Weights of a small mixture-of-experts language model, trained from scratch on English Wikipedia.
Experts: 80 experts in each of 7 layers, 192 ReGLU neurons an expert, 4 picks a token, a softmax router.
Training: 1986M tokens, 15152 steps.
Below are experts of layer 4 (counted from 0) of a mixture-of-experts language model. Rows are named router (the router's row for the expert), gate (a neuron's input weights, with its number), up (a neuron's input weights, with its number) and show model dimensions 160-199. Each number is 128 + 24 x the weight over its row's rms, rounded and kept within 0 to 255. Numbers have three digits each.
After each expert's rows: "comes after" lists some tokens at least twice as common just before its tokens as in all text. This comes from a sample of Wikipedia text that the model never trained on. Tokens count by the router's weight.

# expert 1
router:126101151170094201132150131142114154146121141133095085160149122128109113096123111112167135097124125125088156166119117083
gate0:132126140139152081135128148106091159144095153153140132134144142105113129120096158103084124160154074127129154126114125099
up0:117114152127117160151092125110170089116081161144101115106161138147116128116160129123163131122097130115107113160075098129
gate1:138128131093113139106139093110150118154141140134128137153132099085146146104138139188146124113130156096143064124109097096
up1:125178106133168110152129093119129125121160141123129168111138089153139082091162124105163153142142113146110190114148095148
gate2:185130137123119172119120128132093120155159115151163119146150110101112133118103123121101121142175113146136108151129109176
up2:127130100133124146147142110111125101181147151177144117146129122083101110108177136131107140159159162124145178154112127147
gate3:110139167150127115169130206148118139148159076099149125110094117129135119127117121110088101162125147172116140159114111127
up3:132142107164116089160124078113152156128088129140119079182137142092184152157121111125134130141121179114107143125147143133
gate4:126113130175082170149120113149126131080163119125139161130134081116168115134134102123130095101122103095168079113160107142
up4:110141144116083129104106129129109130130122116091122132152134148132107200116116120162087127169113174124110147166099137105
gate5:123090120111112129132172119125172153143115143118153129084103128159160165117122125101128128078133147159132147134127114099
up5:078141132143159142117133136160148176133151143133085092162095107120138111132105124102124138109128148165140103116154130085
gate6:110125114160159166092143106153100173137139122140106143128135124164119094156122131113123121139152144157105148105143084159
up6:126153077118141133138121090127157187121141149110144130118119129103131151115123117074120164096129136121156109133129152152
gate7:101104171106122126140179119056113135098143136141134124127163150119119149112101166122140101098110156117125143158134116097
up7:091104124093107158170162128132123100119145125156150161125132146151147099112149081154123144117135162106162127115147128152
gate8:110142145155125117123156162101091154105157136162102145137138104150143137092122118124102137150111135124120121133129106107
up8:143139114140113089114150117158130139138143122103142114145131072156095092130192143132147130153163135173135137116131144131
gate9:154119176091096115139120107121117134140178130147160131108126093141119124169145103149151124156078128158078153142123161084
up9:110092150130131135117121110132155149143163096138110134141108106099148109112166107190122166130156136087143107114162113118
gate10:170137172150136181130126145151136125136162129112158146089163098106141119136093091116123085083124103151137152128142128118
up10:124104105120138137107119102124202112074139089148123125135098113120151085111144126107140135122115133136118159172147095147
gate11:115166153089084108117112106164151150120116119141110168143082164107118090164123123087143100106137122085111119160104113109
up11:135104151124099131156121129149120151168088113090108140152063182092140143100094109131120125110117137185106131121106117133
gate12:157085109122144118176161153119146146175152110110129124100138099135144160117137110146155130167142141138121123153151078134
up12:125113106130147127147157068142055169110122121168125109083124119175128087141110135121148151117121128115119080105135122110
gate13:089115149129150148093146119144134107129152169150140100118142104141088160160122145114177146146113159151145104162136085149
up13:076123129108139123130116180102081140121140141138150180177142135099157145114089145124142128148141130109122115146111057137
gate14:147111079152137128115170166118163107144147099130149144115138190147097091110167142145172088092140119117119118174066123139
up14:076094123109159103120096116129152118113123118153114130077101175131115111122147105120151128154120118115118128157122153183
gate15:111099142178083171114103115142108124123150144142162084154134099153172146107122073125112125118101174173118106133120135164
up15:122153149150146104099102149114116131127156134146128085129161136149118139118095071125116147149109138114170146137149118147
gate16:186138117069108114113071130169158094123112120117117060146123121135152160120080093080138114154151147109151156089058119104
up16:115119159091134152120084110150150138076116133171101104111109133150155112154126150104114097148146067105102103091112172106
gate17:152120154130168136132127151146090126133123146141117120103140082116117097094106142137167114088127091145083156121133107122
up17:153103128146131118136075093139143122139132119112115103174152173132120138120117131156144135142060168122109102146133101093
gate18:135099087098100109127128150107127122128145098167110122119151101150093106116108141141122147128155132122107166161113121085
up18:090114098140126146143110114125128113110110125096121125133150157182118100139170126119148132114125135151127121141163134174
gate19:092156102095129116069102122154167099161120149139127129136116129161117146132110157154138138107143127141119113094117120114
up19:122133150110142141091125142095138132136127089139138138089136148143066124150126117137129098107122153146152127094139145130
gate20:126071162123140085131116116115172164103160134107114125134103110164147143142122153176123139122143111100147124152154093154
up20:100114154128095081128095129154158093119119160153115128152120116169133137130184052146114132142111077141097123166102164158
gate21:113087135169145143118124127147147156154121133185117105109173130123100144093129122134130136116092105134134174137111116150
up21:164093137148082125121115095074096110094137152125141125161065152138131152129093162127137070147123108156071127119148129130
gate22:139158123127159144130108122166177150159143145124105106127144129137205174133126145101158145128099134151118162119121129130
up22:112124104110154106129122139096093151083134180125106130142158099133143132155153105156169147155163126146132145150176147129
gate23:165125143105159136146162143085103127124112124115143132151169138160123112147092098093141126133153098085128126153135104104
up23:149132156128121140104110111123115074112106126114138109133140118120109120132120124140143145134183125134097146110139183109
comes after: "\n", "\n\n", "ok", " | J", "J", "|"

# expert 10
router:135116106143160136109137142097124156151134177122112103100160126123158080142154122125132154119137139128120109147168065122
gate0:138164137136123160147147136134124180111136118154137175094178129171086161051110112149113154113155099138126132144099103149
up0:114162134120134166128148130093106105157097099090111140156136123156165181159069164114148159154132154108081119146158169101
gate1:108120125155136117102106157130067093174146106124193156109149119103143102153157104115130142114133115163080128114162131152
up1:101100143152141120160099123140111122135149144131130183127141114101120118103120174100124113139096111123154157124135127160
gate2:146095121139120146058142142120130096151096138081169145137199135172099106134146137133176126134151109142119125100123132120
up2:090124184124129093135156145114141149095117112107096144100175120139110099130088161125126128121114115114130119116129117190
gate3:120120121160138069119154135091147056124124133132147101082145146150123133116142162108147117085129180096070135104141132108
up3:081108134149097115107126098098134137120130142114134136082118141164164145126142144111180131096126171133124131167157168085
gate4:161115085147135122113107131138087147136129121155165112157120137146052141147141116134109091107148136155067130106074113120
up4:161120115133094102142114135084110139109142180131127165163120147140154096107135131103131106165149144175150099142087122109
gate5:141152160101117130181126159093115103131078164148146121098154126111140184097120066157140138166150119125104122121134134134
up5:138117158126121126105126133163130145085148110126112160141107114137104158124133153128115130135085188166101105151135186127
gate6:152117107108121155104105131114137071169147159141142124132122168141105140082110096133174133140139103091105105146122077130
up6:116118138113143164104109138089104122121127115130122119131111138186133129134117133150101106152098108122131150116115068147
gate7:122128110117156139128144124161097127142148110125128119133106092149134088137096090114149123152145146196133098113145145101
up7:123121146145122173160149176151155150131122157127100153149114170199097119132110190076124130144139168143160104153122117133
gate8:100149101096182122104120083101159099154137144153117143109181117157113145115097161107124117130138120122188159097129154083
up8:097119127113120149094172129141110114135124144137152119190161120123092141135167151095141141135147166133122124100092099128
gate9:114127129130118134129147120134112153148110132147134096131096133099138116107112141121166130109123151145113179120107129105
up9:174129156114129132103113126092116142163167159121135151090117114089138152102164144088128159125136117153118149101111173141
gate10:097140113131126141110104095153125066143132106120137167151085090103103131148118111095132151098153093156132128137147085147
up10:138132123148111095106104117133112064120154080134126105139125118139093140135197113121141179166123126121118095136137093149
gate11:139105134150131126112144109137126171113117100111112096120113124112141117130172109167141140106116116095126097131128107134
up11:099080112130142124128125101109166165127132141154137126106113125163135103108113124163124129120137123106102091117117100107
gate12:159121115129124118106091139151118115120108114074124103135163113145139196157138065107098137135102147159090134089114132087
up12:114125134150133154126193135121127138110096093098127154101084128118143099153154068095137136121100168133095130147132130101
gate13:145122114171111158120105137139121154119143158102146118109161130115136146140119122147074160155140127100165146085107165100
up13:165151165125142151153133157115119088140148129135130111113129123148105128172147142145149104137111136112149134127105103110
gate14:108099122117120132121156158150145143149115125109118146082123135133136120102149118102174080125144162116117148139124126105
up14:137095159133115146099187095080195141153132103156084154091132102109119129117154117103152092133135131079119162112107118117
gate15:123106132120112148114114140092087133112132155172124089189111106148121156127144060124142114118117128101076124137123150156
up15:149134142146101139123093113179109109119142116160141115083118146118122117101150111155136137139150175156129120126132151112
gate16:211106120138097101100096122168135080141135111118133099092141152131141119108126080125128140137120072165114123108184153145
up16:160118133148132079112123161112146205177134126129122138105146125169100103142156147117076089151108095149152135149140174114
gate17:105156117138156146119110118121136192089135144157119153123162131127140149154110122122154113092130092107090100125084133161
up17:109130151190145161116148142133101120151112149129099092144145132141112123124132167127137147162110111117130137113113150113
gate18:103089127156174127125177151134144123134095128122139158126117124117147174115135121138100109130107125142145165128116092108
up18:137157139096146110129126144134142168111146125113124160116144141133116135147144120122126136122112111176142135157140137124
gate19:126159093143158123154122108125133150096108141127145145096156150113152101164107113106093090133110119126158098155128094125
up19:194110031094147150170132189147126146113136114124169199142141141098119102109102167114115112152155123150126105163105151119
gate20:127092132084130147128115127153103124139120114138083157128112144096101140105149112121148138148172100146128108154106133142
up20:081088154113122127156150125154111145115146145121062096127142112111127133148128136094144100151132118113159135173154111114
gate21:133131161140118145092129128179129132129108180117130176123164114116118135114157148123121124119138069132176154129096081145
up21:121144155128114106133136102138188172149138101122147063104129131110135147157116138153103152070138165120118104099154148101
gate22:145188118075131108159126099105115136132110134104148121138100119128112125156161141141121102117166111160100159121156100123
up22:173114145124134105122138135175085125085131126125124129127143132116130167127114081143105107126111167145135140136096131107
gate23:117128122182094156146127094150117176104153138137096133116128136142090117126150156126155155138088157099102068142111134126
up23:109158126135109059147109112116146115126144121132164141121088140070125115108116122112095144105120099080138108125145149133
comes after: "0", "\n", "1", "3", "2", "4"

# expert 59
router:163114148143105129087151101112107139144132132122091114130146143174153102145148145097118144127145166095124121111157137111
gate0:148096109140166114087108129150128077122134152124132147133134133143147132128102144129126112134139114121121134150173104130
up0:111112113130142134081107094125125092071097115103123152141135155139146087099136133158135146121121105137116147120137111152
gate1:155075136140119137136132156141100120116112134128130104106135076108088101096136101119137175130140118131135178172138127123
up1:135169156084121141157142150137105145125120155109139131132122133131197108104134141122081139082129126139148098175134150150
gate2:129151137137102119172088125096115133124150122100093133116120161143137195157081088164126106132127144122148162121137135099
up2:114132101126150138130147134142102102113112146128119133115165165131129113110113110131172087124155129123094105090117156094
gate3:078154154120144060179103160149129149132136163099155179131126142125094130129107135133128126066119108109108165119144108123
up3:099113170085132142128111090114146099104088135121116138139121125133142103125114105152147123146103148119169153143106125123
gate4:121151141109189139152151176129114199104111141151119110111139168133118097149126093107123097094179093127121099123122142120
up4:126110124101167114133122112149091107121169154113098111107114132115137144118176123164149152136094132166122116145138156085
gate5:136164144143119131123164096126107148116164115150146068130151160129160089131136131089118146138132139145139154110153079086
up5:119133118103129103132143137132113100158133109121144103100143137147130094150133121090135143150092153140109195098080122143
gate6:157102102121122134142121155127147125114183152122155101125174106154129136107121112196096159112097122147123079128132099113
up6:139120133139138148121077135084157152095090128132099125167143110134112155152134103099168114120083149106114131146092112117
gate7:154110176102151095155093139142106122146122148124105135149120128109122139166126108131128157144122122125103136073101116110
up7:147106159134096114140124152183108131138103119161156132167153167099129075179117107126129172150101119101101150113080155144
gate8:140134157153174147129173121058154102132163128147157074123131121150115118145120114141154102120151120170139159099122129138
up8:163148115135163106148104117167163143079091160159083128116130138108132096162132127104153138114128087132132094150136138181
gate9:136133153141146125136129115124154206105096128125134095159092120157122136146125128081180127069112117095137128125150134144
up9:137128074137098133126167113090129137166098111130132177176159101137155109095147104134105087085169117131130146136101114106
gate10:131103137115128116110115112109143182131134169093153145140146123138091102114142170107158111121112110150118147109145110132
up10:102093126120143106127114158141128149147145122108147080105159126157149147121127129090106162120152136139149137107155114100
gate11:131107170153107092073141118163109137139119172138130092109108128113155145117152097104176155113073130144115112094100102141
up11:131130132130096137131096136174122135155097159150131133122121121162127125068099152109176114166098130135113149152118134112
gate12:075098115124149110098107127131116124127107140142132150135147133148138142148131132134119156149123135067154120152128093151
up12:127140161130123151163188143156112106102157143155141134096118157154132177082110069132129117130115108130145141170095168140
gate13:138108141111060152102118104159123094125124132119147141128129079113069144103066100158104105115130147127136120110144137132
up13:158145119085184154151131169144139112119116127145135099120155143156164147156118110161103165073075103140125164129107136066
gate14:138137139135136180146174132143108120163126113090168110151138170128113096139131113102122159169155148137131129131174123124
up14:170138117116105125128139135106119145127109115170130096133156140113164065149073129113126127126116147120130114130130136157
gate15:112142098088099119139111152176141154116124140112129113175132138104083150141124135162108144091101143108087112139138118104
up15:117142083130144150087163150112117123138130124121129141083112132175136151132116154172136124113146154118124116148109143130
gate16:155125136122092124110092144197107110111088158111143152089169138151143142127124125182125086107162088110096139122095141135
up16:139143134105110119147130109129133156135122099143152119139086146120118129098120148127151115126120144092185100157150099154
gate17:122122128159129095080138135123142157178076150125116069156161152154103129118136118119132122146101141147134083119156107078
up17:099153131114150110154140096155148133171148099117092117093142115122108127155107148128129155104132100128128122175087110089
gate18:148093154114144153155124158140148134198167135106090134086139103149144118110148098154083113113124096148134113179104157084
up18:081121152109103139094093138137112121110118152078138127144111141192121126105166120150098136122163128129144110186134142134
gate19:148191126119140142106143144155122140141123134138133134124101146089130103131143141161177111137135101170135112150146106117
up19:138159103169098151070117137059104087112097166161205105118189111109100163126126097157158117135071131124120104121125125112
gate20:139193065116111107129088110139143154143109111134132163133120133096097139121101118149164122118161130095121098112122135158
up20:177161123122130115134102125173143145106134094112166166121111153101115050110092158137115146132128107108107107131134124096
gate21:142161128107118129126134126149109122170112108132116164180143106181164091130150127160120140147122130129180131131134129100
up21:136165148113087138109136086136142125141120150091120104102122127126157153125105123140109132106144174117148159128139136152
gate22:117136131136112086082166200144109172111177137120156127132107105115116144148089134113172161134106141101102086130140145144
up22:128162149143122080153103155138133139173135127169086130149101100114093140105090183168157143096152109102085124138125129099
gate23:111135157116143077084162111152138184143122122171114163100129146127113081133100126113108167086146121102110104181152110095
up23:189108117116121115140189127145117164125128125137133109128120105143167091126101124153147121159117160168109124115143101161
comes after: "\n", "0", "6", "5", "3", "4"

# expert 17
router:123152091130116130144118125132132107125151094125102175116126131126115160117092157135154147083131173136160105132132125094
gate0:168162144139172103185079112126151130101190115107115128144114156116130122157162071163131118175154146084147140102138114122
up0:119147128156131173152169105132111170103151149111181103141145135125152136153127173139091135113101160150119131121143130134
gate1:151155122138116142146150158162132139153099107139108098113120151100122129164159152133138099138099170086138099112102114144
up1:119132104144093085168122107112129126119146102148086131135154087092081119167134130145138085122162101121112113125132121131
gate2:129090130103153074125082121139157142143104151139073122132128131127117157132171112131138109134143089152136143119169139170
up2:168101122124131113128181130192110111132115113081110120107132105162126095147138134103152133127134116110125187090134126097
gate3:081122149123110118171147091100104126136087148145121139132178147134119129151191132106152116141107130152122096167147141118
up3:094137128101114129139110159116138103094103130144134130152149132103125133135146133143109143084129118124112110110165123083
gate4:120082157172108114148172118117128133129169127102130119148129142119122153147129140140158141113120125155150131071148114122
up4:100111133124131111139133134118142141094132135147139106163094109140142105098105151078141115139131116151133146098093122128
gate5:169097117119176086119134126132130109111185140120133166127151084144108124091166126101109152136134138111143107158134174127
up5:189146156155145124143115110113136153133135104120124156184131136162155145159126124122160123164143124119132118139114098143
gate6:138125134118115117098140113121149137118110157145137134088159139093116111143151146090131102157123126147125148140110120090
up6:182100141085113174124077130099102169106099133127131071148102135108118084139139141108169139142117117148095111101150165137
gate7:101140119125159121142143137154112119138129161148087166093099163124174161120075134134132151131115136089184182078152121085
up7:080119127128121105108143093113111142126117084104172162067128170153145090124117109120156090143117140145148105141074132135
gate8:144103127150092104131114101145107118143126114099146141109117160136094174127177128140127118117079116140126139159146150148
up8:140141177101176107163120137119130132084198102115101135134132133103136132151123112139121079133137154085108132157195151136
gate9:148140129176133099109107138144148137155148119123120116116100154144152115143121127120072098082106150103150126127095119163
up9:142164142102153134155189135105097138086151126119119111120091154123130142155153128169124076121133144158127152142123147162
gate10:131072138083118151143156120142115097117145137206110126139169093190120166154156137145146144137140095100097146119123093150
up10:139146151167138118101121121136089136122064157141155110116147164113105141145131102116127111094138103137144163119090136125
gate11:121106132106156141137141099164166090109140109132179138143098101120091131150129109112141125112156100162051153097121160092
up11:124135124174126114108128138109103155179115123103114114098160116151096150135142135087130111148150119162117154108150113175
gate12:127166073166181126113113097135082139096142127102137144150088150164103142120152124151137127109128102115156136090102129076
up12:150188121106103116146094200166124147142159131146099126106125100119123155139132109120165159147117145117110130089097089116
gate13:163158147154080095132113137120102137139104173149176069132120076146135195102092114118082125105091102117122111189117142105
up13:171137114104114174112104139128133125115131171153129144152128087153103153130123155097114130155116122141080123109104113145
gate14:112103187163129114111138123110138131141120094106132151110138149134139101140140166118159160130122139129096109116164100143
up14:155138160113165096115114130116121116147047156120121104105132122113092105134100182146144119199136143079190130123112148104
gate15:064166131136141120127105113144114133105163127090103113109121112102129111111163130109121122139122147100136164133167128103
up15:086161115122130117124086102136174123133121123126129101150123118099094074112126143152124116118128139159144126106112145126
gate16:140145124101107153133132106142165105133105134153117091123111144157120123140119084154155125156109119098097117123105112129
up16:119152110123113106138138088119112159114122122136126114171146182100146124127156121140151150153126101112085135113122117116
gate17:102120141114116128139127124139103155119100175129112168121113154063124156153155095078139153116165158137148140131128093160
up17:117084107094148135127139134171138138112148113106097134124182092104146113121122159198151149162088120126115140116111125158
gate18:129142138160175114146157119120154095115111129132128087125103110136173145112085111146157143106155121149098084090129152126
up18:136140114112141124148129163109096118135136134143087130093132148136128089094126097119104108139131148107132153089099111136
gate19:085132097145123185141111133172110111171131101113113136124111110137112134101121093140080135133129144164152112103109133158
up19:151094163149090108125158135102140158114114110124104128105105138104118093111141161093124085150109152150101158142100145161
gate20:173108192129113098094129128115141140115078158087153146113152131104099149127177130145173086182163127122109163126102123139
up20:143149090150110122160121135141154112160116133119098138079126115108109142123127145141142116166100121118109106109156163118
gate21:141116150096115102165136163129116149074110146128143095109171125116111107124102124107183124155117118123098141095092139152
up21:122108122123133142104133099128096172115135143106135091128132111140128097078149134114132143135119167130094142066113136146
gate22:135125122142076122111126110125131148194114132179150164105126111096127151135162111166102100134089149121104107179113137114
up22:130143112126148096112129106126101180118124113099108089110155141143117104162089151142176139117095141163104118124138096129
gate23:067108085099152127137109159149119121124093130130106121118131158156146143090115122137139112123144154083123101118114186156
up23:118102106097139108104136158114120140101161136132145160145162118148100135167146108083178124144088144205146149119109083193
comes after: " | ", ",", "; ", "–", ".", " "

# expert 32
router:141107109151106153160138144144124121125131081121131136151164114148180155098144098138132087111121118148124149128171128129
gate0:138149158110184097150129089124189127079126123098112085138144079090122143141101132152130088154118103156135152139152117101
up0:118175138162125137144124155150118161132140121164160139118131135118115132153105146131103111110165104137108127126161141108
gate1:076137152106111188164123163150160169194120127136178115137149141141133117126139126145140142120100145118141123146091136111
up1:117094102116122120148104131131112138128113124116132136154131134155169098105149078136141134164093145098124120109132138133
gate2:174132126123137158121097132151116141172099116136097131138127128132102115144140116142156139141134102153100135153143137136
up2:121118166095130151155151131145148152128126143189138136155117130061124126113128113149117097185127132105156128095109126154
gate3:116109113141109102140131150107114132126087122139159162154126099150097148129117053115117165137127149110117083131129137138
up3:133159130064080089119156133132072132075138112115112150129135081114098101147106120127116127123100112130092167117164162117
gate4:131150166152168131121161138081130146091112155136117124117169108119115165142147153143093123148112131123136145166153147176
up4:176133121093143127148127110146125091138124133136127107159120159102176142130158137099141162132142156152121132111129156148
gate5:153101148111102142135161161108092145179132134152114105152150166123136140154127111152134137164145134114092107165126118126
up5:106100117161082135116098141128114110135145075079125107147124144081104139151157131162131114106134125115090157145125079108
gate6:139105158141145119141107107132144124146149113098147118150111167135133149076134114169133122156137178135111113111130127132
up6:141131074141177142128112129127127126128113145158135136090132113100124142135127157155078143144119115148109144121134134089
gate7:087159118100143127104159132116135153122105144147158126117106121165127125148130116120107118163128129128090107111102104144
up7:149137148093125179135130134161150128136133134123119136083068141117134146128103122187208084121119132125149116117147140152
gate8:143138135137126128113168154129106149155138101115100144186158146147085145099190098148169116121105142155129147133092133175
up8:143156106140128131132116177151106148155143111081162121121158141103077111128112140149107134156098128061118109096176129141
gate9:079120125162112144126131156167142149149120096120161147139087144128143117091100141098135119138136125097161122112106111146
up9:093085151132132108125115127121072086130086130115163170169103126118161136155114126190126144106121116104132112207131113155
gate10:146108107179148106153110146161162131105101101111095125107137135163155102121148108173092143126101121113119147113139114101
up10:164156124151104140146179097138127131114115122136117071185104169159160138166137152125152084109109164177105114123126141100
gate11:101152113141073149125149090154112160155089147139145122096124142132131125186155092098119101126078114108129132126103121111
up11:122140125150146130124138133140139116147127134098107099118132101136115151123111083166145113112088128128118142086122129135
gate12:103082106133142161127174145158104057141084105154153103108153123149073100181131127104116156097134141099114082112138158164
up12:146141124123173118139179137123119112143086104141111128142135102126167134131124143096165134114148188102120108122130115107
gate13:144113175150158142141115178166131090129122145162141098100120139099159137123113103128154156087141133148116151152128114096
up13:119167123124150138123136120119108141139136107088138151109143126117088107137111120143101071187091101123109086065085098170
gate14:091121112128152124100090143073169126114133172137142169123138140118123144115139148080112126166106105115162138142105172155
up14:152146154139124124129116103128127088146107133088122137114130109119083117177148107091164120099153105120120157118134123071
gate15:137076194125148116141150073102136133153138139133110125103141074109079151115122151134119151162121127112174145168145114113
up15:124152089122142141110104137083107144121091133089109135151109125151108127181149076120141163108074134144097110107152147120
gate16:127119119075134128185140134115148131157148102101090101087156131168103123102108186109129099107111134092139135167155132118
up16:150156167094172100172105105093131177141157141119134153112183126125134125135139125127131106184126115159127164132134124098
gate17:133124174145119134170128103159126118163167175122147111136155129085147135077099110144166154147141118138125135183129131116
up17:096169131159166138155096110113112144110193147143124141157122164134157147125100135112112118123143131093152138148099133137
gate18:138107131164123121107152149134186159090136137104100120154060116150131183122131116101099155111141158137111148158147175113
up18:110134116095154125103137153125119075127143133125140141150157081114068102125158136144153125144119139136160114123114116148
gate19:138142169145139127060144113148157129080149085142183148075107147100143131156118130149147120113109106127127166141114126118
up19:140093083136104108079156130124115170109136138120143112120067106145154132134134148119145153129166108108124154099166105089
gate20:158092122150137143171130164094119118107177111114107113124102105121139120101130160120145128109102119166187128093153173130
up20:118112134137103133092138118094174145126130155114109111087149094099131152145111117141114112147149140122112173112124138150
gate21:137170130115115099112107100133136108124142124146167145131186134129096138122123118155133115142111162079146096158148157156
up21:161163125146098129103095141091131167117131147156163089095071117110121127081118145075126112143090176131132144108134123111
gate22:106098066185135140120100131105164190144137117146147116146124104120150180125109102123146178116139145107132139110133118117
up22:121151139126150101143117132138108135133102117119148126109142125123139114138107103145171123093089127103123104091129109126
gate23:142120123089134140117139144125131135140156070141155152183122127120104107097127104131124119107119140071118141116096109144
up23:116136092102091136116108095094184169142110116104136110131096115157088128144156106115125175162119150121106146142123094158
comes after: "\n", "-", ";", "- D", "- C", "- P"

# expert 58
router:129106084171133136120164181096118133148099155105104160078124116152142109118146135083131116113157132129114168087149127175
gate0:103118082147095095107071074131098133168121139081109108123174119168127135120138094086096103134154134143111123159141146132
up0:109110140143143179106132156156109166138145104126140124096154125091144119138157115101123164168104109133105106118110153124
gate1:141132144098166095140144134117169115168137176106147100146119112114121164118117144136137180139107086155128143119100093119
up1:122132100147119114127138141112115163082126128136100180119133091102142086178105124162059136150101121098152151130130119136
gate2:135147147119104113165153078116119136125104141095109126130061133146145132113109061147146148080152111140187116132115108129
up2:104108181117101100154137090080130153119145141089132125118109129152119119191082114202144146120153154136135100070116123117
gate3:131065156156161118155145115158140150202133124127130159138077171131147132148097140135142171119116141128123109122159146129
up3:150125162168133134152135134151125092154154124119138113144132097116151123115118108072100114134128123149109116116154129104
gate4:129109102079148131149145131119166096157110109136149114166147100119137154139076138160089154104117105117150098122130164124
up4:096111118113117106114126107124084131097109138161120128110134188106130177081168134154143096156091114149150128133130090123
gate5:166112142134122076122117162120107164159142184141118073123135094084110128103160142081132090134111150109145117127117108168
up5:081124105112149126139106105147144101138145128137113074134139188097112123108139125081135124110150146126120138125123115109
gate6:156138107144166099113155136094140112128146072114133124126148109114096114119113145117125055145095131129112102138136135127
up6:169128148148097172114123113193132120109130117133128097099068131141120133109127120102106186148128151130117143138127087158
gate7:118110150122138152107127155108121142103109077158152122148142113126156114117138134124141128139143125131114091148138158183
up7:109124130129178136131110107131115138110102146159083132136165095078145155120131125154168203154135144099095126129168127104
gate8:118090132115151110119146101154093102078140097139137138130096144147138137112088132128116106116129123128141142144078118113
up8:121123112111154096121130170119143087125139105166137159162137138149159140137152138146122127168141087156139123140114121133
gate9:114117163134141114127135112126116137187125140079119137142119167136109115119125123093129131117104097171153129119139142153
up9:116103121108136126158145124152101135125161101156148097127093130150099112167122131095163117151162151104053179084154133079
gate10:107108130092103086134167128132148136123126112121111153134155083160117161124115162148142126113157102131120112138137134110
up10:097147116119126149159127106091119099138137106095132095109127186142164130110168122101089145128184091161143099116114096144
gate11:134160123138125111089122084137151088142148135119144112163107140124161136083147122106146115097133127171103134123106149163
up11:149123055114161138134096137133118130075124121122155151142130122135156183167157104134148141118120182143128156183119108143
gate12:124086132135186133156131105089112152146143143095160115123124136120183149126115088113151161138139147103143152139102107143
up12:091118123178154134126091095152127091138122125099121139134167139144128117170130121158160133144134123106129126127130128114
gate13:099121080130106130109148114114162115138148196143091109097191067141168135135120101104124111135140139117186122109111129145
up13:120142176118094148145105137085145172104155195144106121170123082123132132127139153109129138122138110085125132089155109149
gate14:136187137146112176129116150157076107128135122109113104124147119089106138145119164101125184126158105133131142111128126112
up14:121123178116130153148124151116127118120107159144125148122097138130098117152192145084132150107163148117137137133137176158
gate15:094180149146104160119142133117108105132125151133134155108104116121138084157142091109161130123135126126126112141143076117
up15:126185133106127088149138097187088162132096138124129098128150071116148152132131081140156137075184136132159119131130134153
gate16:134149156145102101122148132104143122154051116096100138114118129072163106136139127146107144095169063143154095163091105151
up16:093123084123143159135128154140118103177136119129144124105122110132099163125126089141116099178117161146158136117128152135
gate17:135097161119147110106133143166200120140135143121096136092127078126129155116113105125137108127165123143144125163141112124
up17:131124100100123112142108163131111102116087106117135152135103162113158134116133104095130171168116101155144129119073137097
gate18:096130136136125152163106162142148191122124147110135120157138116116138103141155083160124107132123118087132104125115134154
up18:123142132112096117112141100123129126124134129134123081141089150119143134144109126123113145117129117121076148125099113070
gate19:113121126140178149134120120168075142125153106148154130095139141129125156104205107140167128149159192077120145135136136146
up19:096094138169140116129155079085121105146119101130126145107173052107119115156069163124163113091127104152191086175122170115
gate20:115159104105113114125106162114131141165139126139132084084183104153119119150140116150117124130121147155116142114124110135
up20:068107138159081107162147100145089122107091096136125119126115116126171108133143098139133088129163146101081144125118168133
gate21:143120116094160175116091103107095100128121124140083140116108165115122076133116118046086119109120113135157128153105114138
up21:119084145131105090132135130117117103141143123090151149120133137118146131146097104112109115159120130141092119125121099124
gate22:141120142181129090121072130124131139121129126124139136122116104102128126106146134189097193124154086099094111091130164140
up22:153159130120138141146138108091115190119133116130127109103113146117121138106135146143113150084163110113152123116104156138
gate23:121103110140114111164159117139144123134111142119108119124084137147140091135108171097146109117141129119086118136180135156
up23:161172156160133122108136103087142152152176137145090170138130112118165137106141122152126134132116128109139154120111136104
comes after: " |", ")", "\n", " |  |", " |  |  |", "% |"